{"experts_per_token": 8, "moe_layers": [2, 3, 4, 5, 6, 7, 8, 9], "balance_loss": 0.00864, "balance_bias": false, "init_std_router": 0.0157, "learning_rate": 0.00193, "train_tokens": 536700000}
Below are experts of layer 2 (counted from 0) of a mixture-of-experts language model. Rows are named router (the router's row for the expert) and show model dimensions 0-255. Each number is 200 + 40 x the weight over its row's rms, rounded and kept within 0 to 999.
After each expert's rows: "comes before" lists some tokens at least twice as common just after its tokens as in all text. This comes from a sample of Wikipedia text that the model never trained on. Tokens count by the router's weight.

# expert 55
router,194,170,239,177,239,276,215,205,242,208,179,200,193,169,205,228,242,241,156,145,200,170,189,149,198,227,147,112,205,202,205,208,213,178,243,231,168,205,175,181,201,207,159,177,236,194,224,213,231,195,96,207,275,134,204,182,190,166,159,260,226,166,203,137,145,252,303,199,173,156,190,227,224,234,238,205,185,158,244,194,187,248,164,188,235,120,201,200,180,279,145,209,215,164,219,160,132,193,237,236,185,162,219,155,217,227,130,220,213,187,214,174,144,176,226,158,196,283,160,159,208,180,208,207,214,239,223,269,168,199,282,154,243,216,245,200,192,234,237,283,171,217,268,204,179,176,211,175,220,231,206,158,163,207,124,168,198,198,185,182,213,116,237,194,199,200,102,220,195,206,211,191,180,223,237,150,221,109,178,256,158,155,123,165,214,219,115,226,182,194,213,172,199,112,247,138,165,80,236,214,212,252,283,196,118,172,231,198,144,189,217,206,161,297,210,227,242,254,175,155,165,208,290,208,193,214,242,226,221,184,127,199,275,139,266,171,235,146,181,203,212,193,220,224,140,238,179,241,222,165,215,191,186,278,178,120
comes before: " |\n", "1", "2", " |", "3", "201"

# expert 60
router,289,235,156,148,225,213,231,204,266,209,310,206,148,181,175,152,220,243,166,181,235,184,180,216,180,147,266,211,217,165,165,243,198,86,209,184,213,186,250,201,220,236,256,218,235,291,122,231,133,204,266,180,154,217,236,221,263,206,209,163,196,199,202,228,260,162,106,239,233,186,195,182,205,190,217,224,150,234,206,219,232,178,236,255,230,225,144,258,253,161,206,199,195,255,199,168,213,212,251,196,232,247,207,247,185,215,256,207,204,153,171,246,184,248,233,188,196,162,196,233,267,201,233,152,195,148,218,225,161,154,104,237,139,149,264,226,178,183,175,190,241,122,174,241,173,204,226,251,229,180,191,247,146,172,265,252,193,140,208,187,168,212,225,167,256,208,155,145,204,308,253,226,226,172,153,238,188,239,221,167,289,161,267,137,224,170,248,197,160,151,273,249,209,252,192,206,243,230,243,161,191,199,179,225,257,204,194,198,149,200,187,250,198,108,226,231,117,178,272,198,179,229,236,214,198,174,145,247,204,162,264,192,199,235,170,220,254,161,166,218,229,190,169,200,175,215,136,209,209,155,269,245,149,246,149,249
comes before: " ", " the", " a", " to", " his", " two"

# expert 53
router,239,254,110,197,204,192,209,231,161,177,210,221,207,173,228,187,201,238,201,149,303,200,198,201,250,233,274,240,161,209,227,174,180,193,170,159,237,161,195,227,143,179,228,160,243,177,184,204,228,158,173,211,177,138,152,194,237,166,145,211,268,197,188,119,251,172,187,142,190,208,203,225,257,205,171,174,170,193,216,219,152,195,270,221,176,173,162,189,240,151,206,184,273,233,198,245,181,90,206,160,193,180,231,215,246,137,197,191,250,170,145,250,161,197,279,214,248,227,113,131,153,285,226,277,170,201,244,194,184,125,185,244,232,252,154,233,170,134,182,195,184,212,261,181,215,148,224,202,169,241,218,155,202,225,200,222,236,260,217,190,204,154,157,189,268,159,212,232,185,182,175,163,214,141,236,188,219,228,188,134,178,172,192,237,165,206,219,165,199,309,245,223,226,217,175,194,224,154,203,177,151,139,197,157,259,191,161,188,194,175,154,201,260,140,224,188,325,116,223,198,190,339,194,116,235,125,234,240,216,241,133,158,174,226,198,178,198,203,184,186,184,283,206,220,287,165,158,192,150,185,231,257,194,233,196,205
comes before: "|", " |", ";", " |\n", ")", ")\n"

# expert 62
router,210,213,128,179,209,199,172,231,262,259,180,218,232,194,228,199,201,123,204,225,202,195,233,202,189,227,171,156,204,174,237,195,113,147,157,170,232,173,157,221,164,100,174,243,166,164,212,134,255,190,134,150,215,181,158,168,186,215,177,215,223,215,247,218,189,203,283,165,149,199,205,223,235,269,250,189,226,193,135,208,177,226,229,234,183,193,160,164,209,158,215,168,186,204,193,245,290,203,147,150,177,230,164,303,295,151,140,126,191,222,235,130,232,181,212,154,243,241,179,155,213,162,184,249,124,180,190,154,195,210,180,268,328,243,167,223,159,250,234,209,199,240,237,223,218,178,237,192,207,191,197,265,192,169,237,152,257,216,192,183,188,199,166,234,217,238,151,240,253,194,177,180,249,120,166,262,223,220,203,202,252,282,221,229,149,200,121,208,226,152,198,201,290,127,195,252,168,116,229,245,208,153,179,212,214,155,177,151,136,145,254,152,180,156,242,245,168,117,203,255,252,204,235,133,235,189,247,189,286,196,193,204,184,195,205,180,265,168,211,197,145,243,219,193,205,218,239,248,140,179,189,249,229,157,242,170
comes before: " |", "–", "0", ";", "201", " |\n"

# expert 27
router,189,142,177,207,133,195,153,199,131,105,263,184,180,123,189,257,256,137,205,251,258,182,216,182,209,194,226,264,218,189,174,163,209,196,207,183,111,204,212,215,224,257,230,160,241,106,226,246,192,167,203,236,185,202,116,162,176,185,163,135,164,165,168,233,229,175,229,209,210,227,196,178,172,156,178,233,190,257,215,230,155,225,207,127,236,204,231,163,165,188,264,183,133,245,171,197,201,254,164,163,163,200,195,231,234,258,223,181,184,244,240,234,220,126,214,162,155,141,172,205,181,213,213,154,231,227,246,203,153,187,217,120,201,163,194,197,99,260,225,243,174,251,211,186,204,222,195,171,253,230,213,225,138,195,236,278,187,182,209,172,151,221,227,231,177,249,175,224,199,221,232,155,213,157,242,234,183,176,181,201,137,106,190,203,263,194,207,221,153,185,183,189,185,184,194,183,208,221,206,224,115,165,213,168,262,155,181,227,186,225,308,161,286,259,239,217,266,175,200,202,218,274,217,142,177,200,177,191,261,283,181,202,138,223,216,176,116,179,275,192,197,315,172,110,255,228,124,204,152,137,175,124,170,209,202,200
comes before: " |", " was", " is", " he", "|", " |\n"

# expert 12
router,182,182,236,248,128,220,222,162,179,212,169,200,231,278,240,188,169,186,194,170,235,165,219,247,171,184,239,158,164,247,220,185,128,158,226,187,316,153,142,236,139,206,207,197,136,198,163,191,247,168,164,260,182,197,184,200,278,164,184,218,182,150,200,252,145,202,232,185,243,196,194,159,215,201,205,196,207,252,159,176,143,242,219,181,191,207,146,239,213,224,207,228,212,182,199,182,267,191,179,218,228,182,132,250,210,171,203,260,228,272,177,223,206,263,197,235,239,203,235,178,204,189,233,213,245,203,178,194,222,229,180,273,204,221,253,203,157,193,158,160,170,192,273,128,147,187,188,187,275,209,211,195,213,206,210,194,154,189,121,143,187,258,126,274,175,187,217,241,181,151,234,192,219,78,130,270,207,196,229,137,140,184,184,144,180,138,190,152,191,246,197,257,236,271,134,247,250,151,205,235,218,169,217,176,289,216,148,243,186,240,241,215,242,197,202,251,210,125,243,171,160,260,157,158,201,171,187,260,100,231,163,198,211,158,189,291,112,219,172,148,239,132,196,134,247,158,208,159,176,171,208,153,189,98,180,161
comes before: " |", ".", " (", " |\n", ":", ";"

# expert 26
router,154,223,253,153,213,162,211,258,263,156,190,175,252,207,180,200,249,169,220,194,216,209,149,225,228,209,187,190,218,250,282,154,235,134,279,255,206,118,219,159,162,152,200,195,150,98,151,208,241,176,170,157,296,161,270,288,165,249,216,171,149,239,216,157,171,216,228,212,272,193,229,125,186,195,173,138,170,155,198,161,186,181,282,137,199,171,229,227,126,212,124,164,191,152,218,151,146,133,196,194,248,174,266,255,168,243,167,234,168,177,238,218,206,144,234,196,186,127,175,193,188,193,185,214,169,173,212,158,270,185,174,155,229,225,165,266,209,189,188,226,243,282,210,143,225,168,182,248,193,247,191,217,183,226,280,195,179,231,167,176,189,196,224,167,170,208,197,170,185,155,159,141,154,161,201,175,280,154,112,189,225,184,197,128,137,260,153,208,207,265,220,164,167,133,186,176,228,137,266,205,196,213,138,217,211,211,217,277,152,198,243,219,141,229,159,200,184,282,136,198,212,250,162,176,188,257,252,171,186,229,227,210,192,213,231,133,207,226,237,165,188,229,192,176,164,229,195,105,217,210,227,193,266,207,247,192
comes before: "-", "The", "=", "born", "In", "S"

# expert 47
router,204,233,115,286,180,199,161,221,254,147,224,173,188,240,152,136,224,238,282,190,255,193,273,235,152,174,141,256,196,167,194,169,179,192,135,234,235,252,204,198,238,243,198,200,216,322,214,178,149,140,176,254,130,146,204,163,198,232,201,115,185,222,202,175,190,194,167,180,199,191,180,264,169,239,145,198,144,187,177,197,191,188,184,117,175,159,195,251,179,141,228,177,190,152,192,218,174,151,129,204,185,182,123,178,224,215,206,252,183,144,234,220,220,193,180,176,212,184,262,176,142,300,166,291,245,190,202,162,255,230,201,156,277,265,190,193,203,163,235,232,115,185,170,235,187,200,263,227,197,218,187,262,256,215,244,193,217,213,211,226,170,206,223,288,279,188,188,254,154,181,124,202,137,110,107,231,240,270,230,188,216,220,187,254,207,222,240,183,209,224,187,265,255,152,174,145,172,193,197,233,247,165,156,184,199,157,168,187,153,167,157,173,192,158,247,204,196,161,259,150,179,191,114,188,211,159,245,177,221,238,128,188,172,191,185,221,160,248,241,217,202,211,202,157,222,132,161,219,132,144,229,198,189,171,238,190
comes before: " ", "000", " /", " United", " Total", " New"

# expert 29
router,276,118,303,206,120,220,134,213,167,221,291,271,243,247,264,166,143,204,190,156,120,194,107,147,267,199,195,219,221,211,112,190,133,180,152,129,250,137,226,217,161,158,244,221,256,182,144,215,201,186,216,204,152,265,222,184,185,209,156,187,213,120,174,232,139,212,233,233,135,192,254,256,133,173,176,220,183,218,118,194,142,205,226,239,147,211,252,155,178,166,156,177,158,182,177,221,228,197,126,136,119,226,165,209,225,250,189,193,152,289,174,187,199,188,175,153,177,242,223,208,251,127,248,174,213,217,185,140,217,195,204,242,254,236,241,164,191,185,240,252,247,166,249,204,195,171,180,213,224,211,160,252,257,131,185,196,213,217,202,128,208,206,216,219,183,194,170,212,233,251,156,130,170,183,135,165,160,194,146,184,228,216,189,213,199,162,191,166,174,180,183,228,173,221,187,215,228,259,169,245,205,156,270,176,174,181,184,204,144,294,229,180,194,225,183,181,228,246,192,181,151,194,215,203,164,163,205,228,216,295,141,187,206,158,217,140,120,173,206,250,195,168,219,205,153,207,231,231,190,199,223,190,101,191,239,157
comes before: ",", "–", " |", "\n", ")\n", "."

# expert 37
router,246,126,243,291,143,163,234,184,228,218,160,241,205,197,240,178,180,255,243,151,166,242,166,197,270,203,181,211,183,209,169,150,178,223,204,165,236,166,195,205,211,142,292,220,250,221,138,201,128,167,195,223,244,282,123,204,208,256,166,159,255,149,169,205,219,170,209,244,174,240,195,170,163,213,173,192,231,176,156,193,144,187,130,205,138,206,262,272,217,286,192,159,237,132,237,215,207,231,193,171,170,259,162,227,163,205,215,222,146,195,210,218,171,224,161,231,242,145,185,204,134,268,259,175,231,106,265,186,174,194,247,244,92,210,227,172,148,221,140,215,251,180,232,178,209,238,94,114,195,163,254,190,187,124,155,181,197,159,195,208,220,247,162,210,192,225,173,228,215,172,229,249,155,225,177,251,172,208,205,207,116,175,202,222,196,229,176,196,280,202,230,257,258,245,188,206,219,233,181,157,199,179,208,162,164,137,269,190,197,220,260,198,253,217,224,273,186,211,176,106,174,174,241,193,135,159,242,255,168,235,156,179,216,155,219,202,152,95,172,195,185,200,172,178,201,200,159,188,199,222,158,193,116,142,215,150
comes before: ",", " (", "\n", " and", ".", ".\n\n"

# expert 8
router,206,129,138,171,228,179,153,204,136,202,180,292,169,186,217,153,232,189,164,255,232,227,225,205,192,235,178,228,159,197,159,185,232,202,163,153,245,190,236,220,217,260,209,191,140,158,145,243,216,221,180,184,180,232,179,171,268,159,230,152,155,229,228,253,191,155,242,153,225,227,194,186,235,167,208,193,218,183,110,147,222,227,242,167,235,241,218,177,133,140,170,164,148,260,212,182,192,232,183,250,187,224,200,270,229,218,200,180,142,225,111,189,257,204,205,202,178,221,224,177,183,167,170,224,172,241,133,220,273,167,241,180,183,202,195,202,225,157,247,182,247,211,208,145,240,168,211,234,300,206,201,219,192,154,229,226,141,190,224,173,163,216,223,166,167,158,227,192,132,225,227,146,257,168,147,172,280,239,263,206,206,147,233,211,203,212,213,201,218,168,84,208,244,258,132,262,333,253,242,278,212,165,207,173,279,204,272,160,110,270,250,184,198,253,188,221,162,220,224,223,220,238,136,119,239,225,190,128,190,271,170,230,206,220,156,158,146,179,207,158,178,258,223,106,239,159,205,215,232,224,188,146,180,201,208,142
comes before: " |", "%", ".", " |\n", ")", "″N"

# expert 21
router,169,298,212,219,222,129,229,205,229,190,235,107,217,159,123,197,172,184,166,227,195,221,256,226,250,234,202,194,140,305,170,216,266,221,212,156,210,250,97,210,182,269,99,172,182,214,257,177,169,223,103,141,201,211,230,239,136,266,197,117,213,246,236,129,217,271,214,187,173,155,227,191,191,193,160,215,231,191,218,204,250,179,219,191,221,158,195,223,186,162,225,226,194,217,183,178,194,233,227,270,273,129,217,168,197,245,208,290,252,173,226,237,216,145,161,225,232,253,193,199,214,199,163,172,217,177,217,209,199,185,223,172,254,214,151,217,146,169,273,216,197,256,208,136,177,265,220,251,194,254,180,239,203,265,269,155,213,238,110,177,203,249,261,203,225,204,250,241,196,150,167,179,170,198,277,186,260,245,202,174,155,242,190,188,137,207,157,168,236,215,189,218,167,188,174,167,236,190,192,213,179,182,226,243,279,206,142,155,200,170,236,160,193,153,269,232,222,179,187,252,227,106,215,262,243,174,196,204,163,156,242,222,190,202,179,207,202,281,156,160,230,214,302,165,264,190,186,164,218,253,194,218,251,248,148,208
comes before: "|", " of", ":", "-", "==\n", "==\n\n"

# expert 15
router,264,197,183,217,187,215,229,185,200,238,234,118,263,166,156,201,200,241,187,199,204,249,242,134,113,233,166,176,198,186,190,184,199,174,186,240,198,186,186,235,246,164,248,232,226,239,191,311,141,211,295,224,209,190,205,167,187,140,134,218,208,203,233,167,190,141,114,165,165,177,167,117,109,318,206,231,186,193,109,174,256,231,242,241,143,216,211,188,172,258,186,280,189,121,165,136,150,158,233,189,201,169,92,234,221,185,184,199,197,232,169,235,158,231,239,168,215,181,248,191,163,225,248,197,215,184,194,220,186,213,146,211,199,198,213,210,200,207,228,148,211,165,144,228,267,190,181,181,196,287,210,261,210,220,158,102,229,122,188,157,200,158,198,168,234,180,164,214,153,298,156,189,194,279,118,224,143,245,303,131,251,217,211,240,229,205,227,173,197,199,238,184,193,201,169,241,184,226,158,184,281,250,263,197,212,176,240,217,170,165,236,195,191,216,153,238,170,194,211,265,181,209,207,211,190,218,191,184,206,198,171,177,147,188,233,181,132,163,175,238,217,161,217,211,138,294,261,268,154,215,183,171,189,192,230,223
comes before: " the", " a", " his", " their", " this", " its"

# expert 25
router,213,221,127,163,148,254,224,268,187,195,190,208,161,133,227,134,223,186,173,224,239,163,288,160,163,244,329,112,163,170,239,195,232,232,205,157,181,237,237,171,257,193,202,207,199,237,225,153,224,157,175,237,126,253,199,210,210,151,181,235,255,132,189,195,224,211,163,187,238,118,154,205,198,199,174,240,152,149,267,273,184,189,259,193,138,151,154,154,154,252,138,188,194,194,230,170,285,129,214,194,132,201,250,254,185,221,152,138,201,168,176,167,219,172,191,176,201,205,140,162,165,168,98,269,193,233,251,259,241,114,205,222,196,186,281,160,168,144,215,261,252,212,125,200,222,211,190,186,190,205,135,275,168,174,242,203,256,193,170,269,203,167,191,157,213,197,186,188,183,214,216,165,200,215,120,120,172,120,174,211,281,190,162,184,236,227,180,225,204,204,225,210,251,223,237,260,230,209,136,184,98,148,221,170,240,206,293,248,190,209,164,217,176,220,194,182,171,203,177,192,145,192,195,177,155,230,139,223,205,187,206,239,139,169,184,258,173,161,165,217,193,193,201,218,208,169,213,251,204,241,239,201,247,207,174,205
comes before: "==", "===", "In", "|", "-", "The"

# expert 19
router,125,304,210,208,132,123,238,178,257,189,266,119,217,218,158,220,206,198,177,134,227,243,257,243,214,163,142,188,131,263,260,146,250,178,214,165,172,192,175,157,165,254,134,176,181,169,156,191,266,243,235,212,197,174,159,259,243,212,283,183,175,249,242,190,225,218,211,241,229,250,248,224,232,226,155,225,194,205,157,219,191,154,196,214,162,185,195,240,232,230,176,229,180,256,203,170,277,222,164,186,195,166,182,191,210,152,215,267,289,150,234,214,175,244,150,244,228,265,254,241,208,229,208,149,191,171,160,244,232,253,211,266,179,270,152,212,198,197,244,151,215,194,290,217,174,207,232,164,270,213,236,175,273,152,224,242,133,196,165,172,227,263,129,244,214,252,205,240,208,199,188,189,205,151,260,225,244,244,232,192,193,176,160,200,119,183,228,194,210,243,204,185,202,157,238,211,236,146,240,227,167,113,240,172,228,195,144,192,179,228,158,161,265,185,215,236,208,206,199,254,188,201,190,200,251,196,189,159,173,183,282,144,197,79,164,220,178,225,198,209,201,200,289,170,270,157,202,240,213,131,194,148,205,161,134,257
comes before: ":", " in", " by", " of", "\n", " to"

# expert 63
router,187,203,251,184,205,210,179,140,111,261,247,138,194,154,212,203,230,256,169,169,216,229,242,151,190,194,216,159,247,252,159,118,211,193,220,197,169,222,246,232,138,150,221,206,260,121,191,210,140,283,269,172,187,185,238,177,255,165,228,183,189,192,223,202,220,220,130,283,227,219,184,194,206,263,87,231,162,235,207,205,210,247,171,210,207,192,175,196,195,173,250,185,176,191,195,122,236,225,186,170,283,194,183,141,196,182,255,166,196,219,206,203,229,300,200,277,241,236,268,192,212,181,214,164,205,194,238,203,160,151,118,201,135,198,164,149,178,200,155,227,188,127,180,177,173,256,265,161,256,200,222,176,227,205,206,228,197,187,258,234,225,201,176,149,153,206,212,179,173,226,258,276,227,257,205,114,133,239,178,185,219,173,219,267,209,201,223,196,188,204,229,140,202,189,168,238,236,213,201,165,215,208,239,144,164,215,225,247,139,212,230,176,235,217,167,220,198,197,211,212,193,198,208,328,199,256,171,182,207,181,293,218,112,152,152,272,158,159,197,112,156,89,233,271,189,271,198,207,242,243,217,181,175,165,128,190
comes before: " the", " a", " to", " by", " that", " his"

# expert 34
router,231,224,120,287,197,315,198,201,220,196,139,242,212,193,160,162,228,186,179,169,298,222,213,216,81,138,110,170,173,194,190,169,261,169,196,239,166,208,185,171,234,194,150,190,259,143,259,288,240,175,175,133,193,187,194,87,186,162,220,248,244,220,183,84,195,231,241,228,160,225,179,150,108,184,268,249,154,206,266,150,153,245,208,151,179,216,132,194,177,290,194,231,217,228,169,185,180,209,202,234,182,202,245,194,199,138,152,213,276,188,217,259,167,155,185,163,190,268,219,193,223,198,191,221,232,189,247,269,156,164,223,199,217,193,188,202,147,171,214,184,242,307,181,206,201,195,186,222,276,197,174,187,131,124,185,172,230,177,236,190,249,188,180,218,213,180,237,226,134,123,203,249,241,241,224,205,254,165,226,186,200,196,198,181,211,189,205,209,218,285,175,197,156,221,274,250,140,156,166,159,206,200,195,204,213,175,197,219,211,187,173,132,143,235,157,201,274,153,202,277,248,168,174,145,194,221,152,190,170,180,222,198,168,127,200,220,220,152,264,176,231,265,194,205,177,190,152,200,236,173,213,193,198,223,198,201
comes before: "-", "0", "1", "|", "2", " |"

# expert 7
router,244,222,158,184,183,178,182,205,193,228,153,204,265,175,209,196,112,167,176,202,109,207,148,188,202,161,201,183,168,165,232,234,205,180,207,174,230,214,217,188,198,244,152,178,253,193,88,203,186,194,178,189,99,168,267,203,195,195,241,161,131,229,168,183,175,199,216,113,142,196,232,262,199,147,247,129,152,219,200,198,264,160,108,188,184,180,227,156,249,160,171,205,168,239,159,176,221,204,173,232,246,144,281,190,199,192,210,173,136,144,205,226,213,178,194,145,109,250,209,198,221,149,227,202,163,214,204,210,157,166,241,177,183,179,183,205,170,180,208,234,284,179,134,204,134,144,238,243,92,227,176,247,185,188,164,216,160,232,217,172,176,180,215,215,241,206,180,199,231,210,146,182,185,137,166,208,135,214,196,201,166,212,193,183,195,192,142,84,240,198,193,240,240,164,251,171,226,185,174,167,244,131,196,188,168,321,269,203,181,206,225,258,232,181,243,154,235,234,263,244,180,229,225,193,189,202,181,247,254,284,231,177,289,162,272,147,268,159,176,205,223,150,162,155,135,227,140,273,207,165,211,221,206,300,168,199
comes before: " |", "′", "201", " of", "200", "202"

# expert 13
router,233,138,258,207,231,284,151,146,149,189,198,194,187,143,205,167,149,219,242,190,162,209,126,199,256,227,202,234,177,233,215,216,248,139,193,155,216,213,166,188,170,188,184,225,206,176,185,245,184,302,244,249,131,205,210,195,179,208,187,230,206,166,150,164,149,155,163,178,207,261,209,236,265,257,207,126,194,246,186,199,150,154,233,240,223,213,222,171,194,232,143,196,84,166,247,193,288,193,133,118,253,182,222,230,211,208,205,289,210,256,266,261,216,284,218,139,164,254,184,211,186,160,166,145,222,162,164,206,191,227,223,158,132,160,175,189,179,166,197,200,195,164,229,203,166,118,211,179,243,265,218,174,264,169,175,136,229,158,146,246,195,209,172,195,120,186,176,111,204,188,179,239,132,138,220,205,100,258,286,223,201,213,253,192,195,186,189,212,138,221,181,142,207,255,205,205,241,198,192,244,219,240,261,219,139,230,243,256,168,264,228,243,207,220,284,135,226,196,210,188,191,206,222,278,213,208,166,241,227,266,213,170,233,193,189,213,211,190,240,252,204,183,279,240,217,166,243,187,259,204,170,163,185,204,123,200
comes before: " of", ",", " in", ".", " and", " by"

# expert 44
router,224,231,248,237,210,182,171,294,141,228,241,197,180,236,198,215,160,169,192,174,281,145,273,229,252,202,236,198,258,211,247,195,229,244,143,225,153,145,243,212,145,203,165,236,164,174,237,210,173,270,285,228,188,195,221,227,161,268,204,232,176,177,202,224,196,236,246,220,230,199,171,186,219,242,143,243,258,201,255,212,278,175,184,233,269,197,221,185,211,187,199,174,182,208,188,246,208,198,231,182,213,167,217,162,239,156,248,238,177,272,254,152,156,133,228,212,178,147,172,216,176,141,232,170,180,255,259,164,230,150,88,183,194,145,198,206,178,192,173,215,181,239,244,162,207,238,223,123,270,267,220,127,196,137,163,241,158,206,309,196,181,177,214,123,236,244,166,211,230,143,234,168,187,219,206,250,186,202,184,236,216,215,248,192,163,202,106,202,159,179,122,156,226,143,164,181,189,103,202,208,213,208,213,177,220,153,204,186,217,211,254,185,271,240,235,180,141,182,172,156,167,217,176,211,124,195,189,224,242,209,230,227,102,190,204,217,235,228,216,217,193,120,188,252,209,193,234,258,189,223,140,105,235,131,141,310
comes before: " as", " (", " in", " by", " to", " with"

# expert 49
router,269,210,235,149,223,225,212,199,181,217,170,253,146,226,182,221,190,215,156,253,157,216,174,214,260,196,242,245,169,183,201,224,192,185,221,211,196,183,232,213,239,169,229,189,236,113,162,249,280,179,111,156,220,140,213,177,184,80,144,186,70,284,168,190,245,240,239,126,246,147,251,227,200,144,254,176,211,205,206,249,167,175,202,176,146,249,165,209,173,199,278,221,176,247,206,164,173,202,176,206,130,240,209,119,213,189,236,211,229,166,221,246,236,207,223,195,207,247,183,262,248,237,209,235,227,175,140,229,211,196,267,164,133,173,187,185,200,239,135,163,174,162,263,152,214,212,183,206,187,149,189,213,199,166,183,231,212,168,255,176,243,254,157,231,182,133,284,191,109,97,235,222,172,253,229,189,171,140,182,204,168,151,217,189,184,293,132,123,155,222,232,114,237,256,173,149,180,160,223,238,204,180,177,196,232,279,194,228,260,172,180,140,178,194,172,197,229,185,193,220,200,186,144,203,203,209,133,179,191,258,165,153,233,264,179,172,155,177,189,192,249,221,205,237,240,159,168,167,229,159,159,239,208,230,250,131
comes before: ".", " |", ";", "–", ".,", ".S"

# expert 57
router,191,250,232,220,225,162,187,185,156,194,196,266,191,185,246,195,179,158,130,188,190,172,122,150,326,210,203,135,143,211,200,206,158,187,194,216,224,182,142,248,201,193,192,170,260,156,193,221,250,309,188,214,222,206,149,180,201,290,179,197,182,144,212,201,228,196,224,251,155,162,200,176,193,141,224,149,223,159,196,176,203,157,165,259,139,191,232,231,214,302,136,231,160,212,227,138,145,236,170,83,223,211,207,128,230,188,223,276,183,255,195,222,212,157,162,172,166,179,211,233,200,211,218,156,255,188,232,187,129,173,246,178,133,190,237,220,216,253,185,194,240,195,271,228,172,199,254,155,233,175,231,167,221,233,185,222,169,147,195,204,205,213,194,222,136,212,182,210,220,124,240,219,149,177,246,249,164,243,244,218,143,194,171,215,229,230,250,216,231,230,169,260,266,182,193,207,184,247,238,235,155,201,249,212,123,159,214,192,200,279,300,149,210,205,214,193,214,231,174,173,165,120,222,257,180,110,227,229,201,201,172,134,295,149,225,190,138,171,197,238,188,144,284,201,138,186,249,178,230,258,226,151,190,225,165,112
comes before: " of", ",", " and", ".", " in", ".\n\n"

# expert 43
router,208,180,210,157,166,194,159,175,173,149,236,126,195,113,178,255,209,207,137,217,210,252,202,194,117,195,201,159,148,177,235,205,222,134,174,215,190,183,200,165,230,239,151,239,206,141,132,221,201,189,211,198,244,201,185,193,142,130,196,218,233,174,267,217,226,185,156,143,229,266,215,181,179,281,203,175,156,255,157,186,230,226,212,225,115,211,230,188,224,244,233,162,183,145,163,98,125,219,195,168,222,98,199,206,190,178,234,221,123,192,233,171,140,182,165,188,144,216,226,236,127,188,192,181,243,252,176,162,207,205,147,207,181,204,152,200,202,175,258,189,174,187,173,176,197,217,217,129,168,275,230,237,211,242,164,194,198,157,195,216,215,183,125,190,198,164,171,172,152,224,174,168,198,282,152,140,146,208,230,239,260,138,171,314,254,188,241,279,251,188,247,176,178,273,192,242,170,197,185,127,242,232,263,240,186,144,217,218,176,116,220,205,212,236,121,254,208,238,185,195,207,165,189,235,180,207,215,212,274,152,251,202,77,178,282,232,226,179,157,234,188,127,156,269,242,182,262,214,164,164,247,210,210,200,219,183
comes before: " the", " a", " his", " an", " their", " her"

# expert 61
router,249,182,223,16,196,194,173,178,204,184,246,177,221,166,227,187,182,214,232,269,161,196,160,213,218,245,158,178,237,241,225,256,191,226,167,213,145,201,205,206,302,182,251,172,231,154,183,228,207,205,211,210,175,145,233,211,152,192,190,217,140,194,161,181,188,203,201,129,223,173,211,257,213,274,265,121,286,199,176,178,177,160,169,214,103,201,191,191,189,139,197,241,241,217,252,207,198,198,222,204,253,177,203,193,215,269,230,147,249,175,160,235,184,122,275,142,190,150,235,297,218,198,223,198,174,233,185,186,247,176,266,197,243,230,157,129,218,226,210,159,223,157,190,207,167,199,265,204,153,215,186,166,196,252,222,155,228,144,148,176,221,130,287,211,170,232,181,141,204,214,186,204,192,169,247,203,173,230,184,219,201,193,236,193,152,220,141,140,134,135,222,226,226,159,300,115,252,239,229,229,208,262,228,234,241,201,171,207,105,236,180,200,174,195,255,214,165,183,201,229,171,213,212,244,225,196,231,158,256,232,136,106,198,303,164,159,202,194,176,166,160,191,249,246,171,226,194,240,174,170,211,196,229,275,250,162
comes before: "201", "200", "202", "199", "198", "197"

# expert 18
router,189,181,173,209,216,201,207,151,193,245,224,218,143,217,183,211,166,190,218,219,195,146,213,177,128,276,256,287,168,188,150,228,259,226,160,189,174,183,247,254,206,215,238,217,200,119,195,234,206,151,157,215,180,262,240,172,137,116,231,162,188,206,236,228,207,173,277,160,217,185,192,234,239,171,235,229,283,204,213,211,239,237,214,243,165,249,216,212,231,191,223,261,110,205,164,251,224,201,163,217,126,287,158,196,239,228,213,155,226,190,218,215,211,244,186,121,207,190,227,295,292,163,190,155,164,135,158,217,169,157,252,166,253,284,232,198,217,183,168,173,279,152,274,181,190,210,235,177,196,142,232,120,264,178,210,195,231,156,162,186,236,251,214,244,227,185,199,221,201,186,185,225,235,217,205,111,194,225,168,160,136,182,288,192,182,170,191,192,172,238,184,242,171,186,131,161,264,205,166,207,301,196,215,215,241,224,183,228,150,204,191,218,218,182,215,221,277,185,187,251,265,179,259,185,287,202,160,171,189,198,60,197,243,250,135,235,139,208,195,199,159,224,235,179,191,117,224,202,194,222,262,226,149,213,232,149
comes before: " |", "–", ".", ";", ",", " |\n"

# expert 28
router,197,207,127,168,198,204,227,229,313,132,295,135,173,193,130,227,154,212,197,216,215,205,226,247,166,158,139,239,189,217,225,259,170,210,191,147,165,234,183,280,234,256,199,187,255,272,191,263,193,237,216,225,155,220,234,216,205,127,224,143,205,344,204,156,286,205,201,219,193,201,232,182,164,249,164,187,195,203,184,137,192,141,224,194,138,213,204,222,189,132,256,210,146,262,182,160,263,225,253,244,180,202,196,218,141,237,144,235,168,138,166,155,183,194,102,209,205,159,253,248,160,160,205,312,182,142,152,275,244,230,200,167,208,172,198,233,233,228,211,152,218,224,111,225,130,200,223,194,123,209,210,219,207,215,186,176,185,132,126,200,212,209,187,140,187,193,234,175,143,208,150,243,206,232,203,202,191,228,157,210,245,232,230,195,217,163,188,188,169,211,221,180,227,207,281,166,269,191,220,239,173,172,244,172,259,151,193,212,205,217,177,131,246,196,220,194,197,159,266,271,132,218,222,212,225,231,182,251,112,233,254,180,210,172,151,188,247,217,189,180,244,202,181,179,159,217,217,176,175,152,241,260,240,241,204,262
comes before: " ", " January", " July", " February", " October", " March"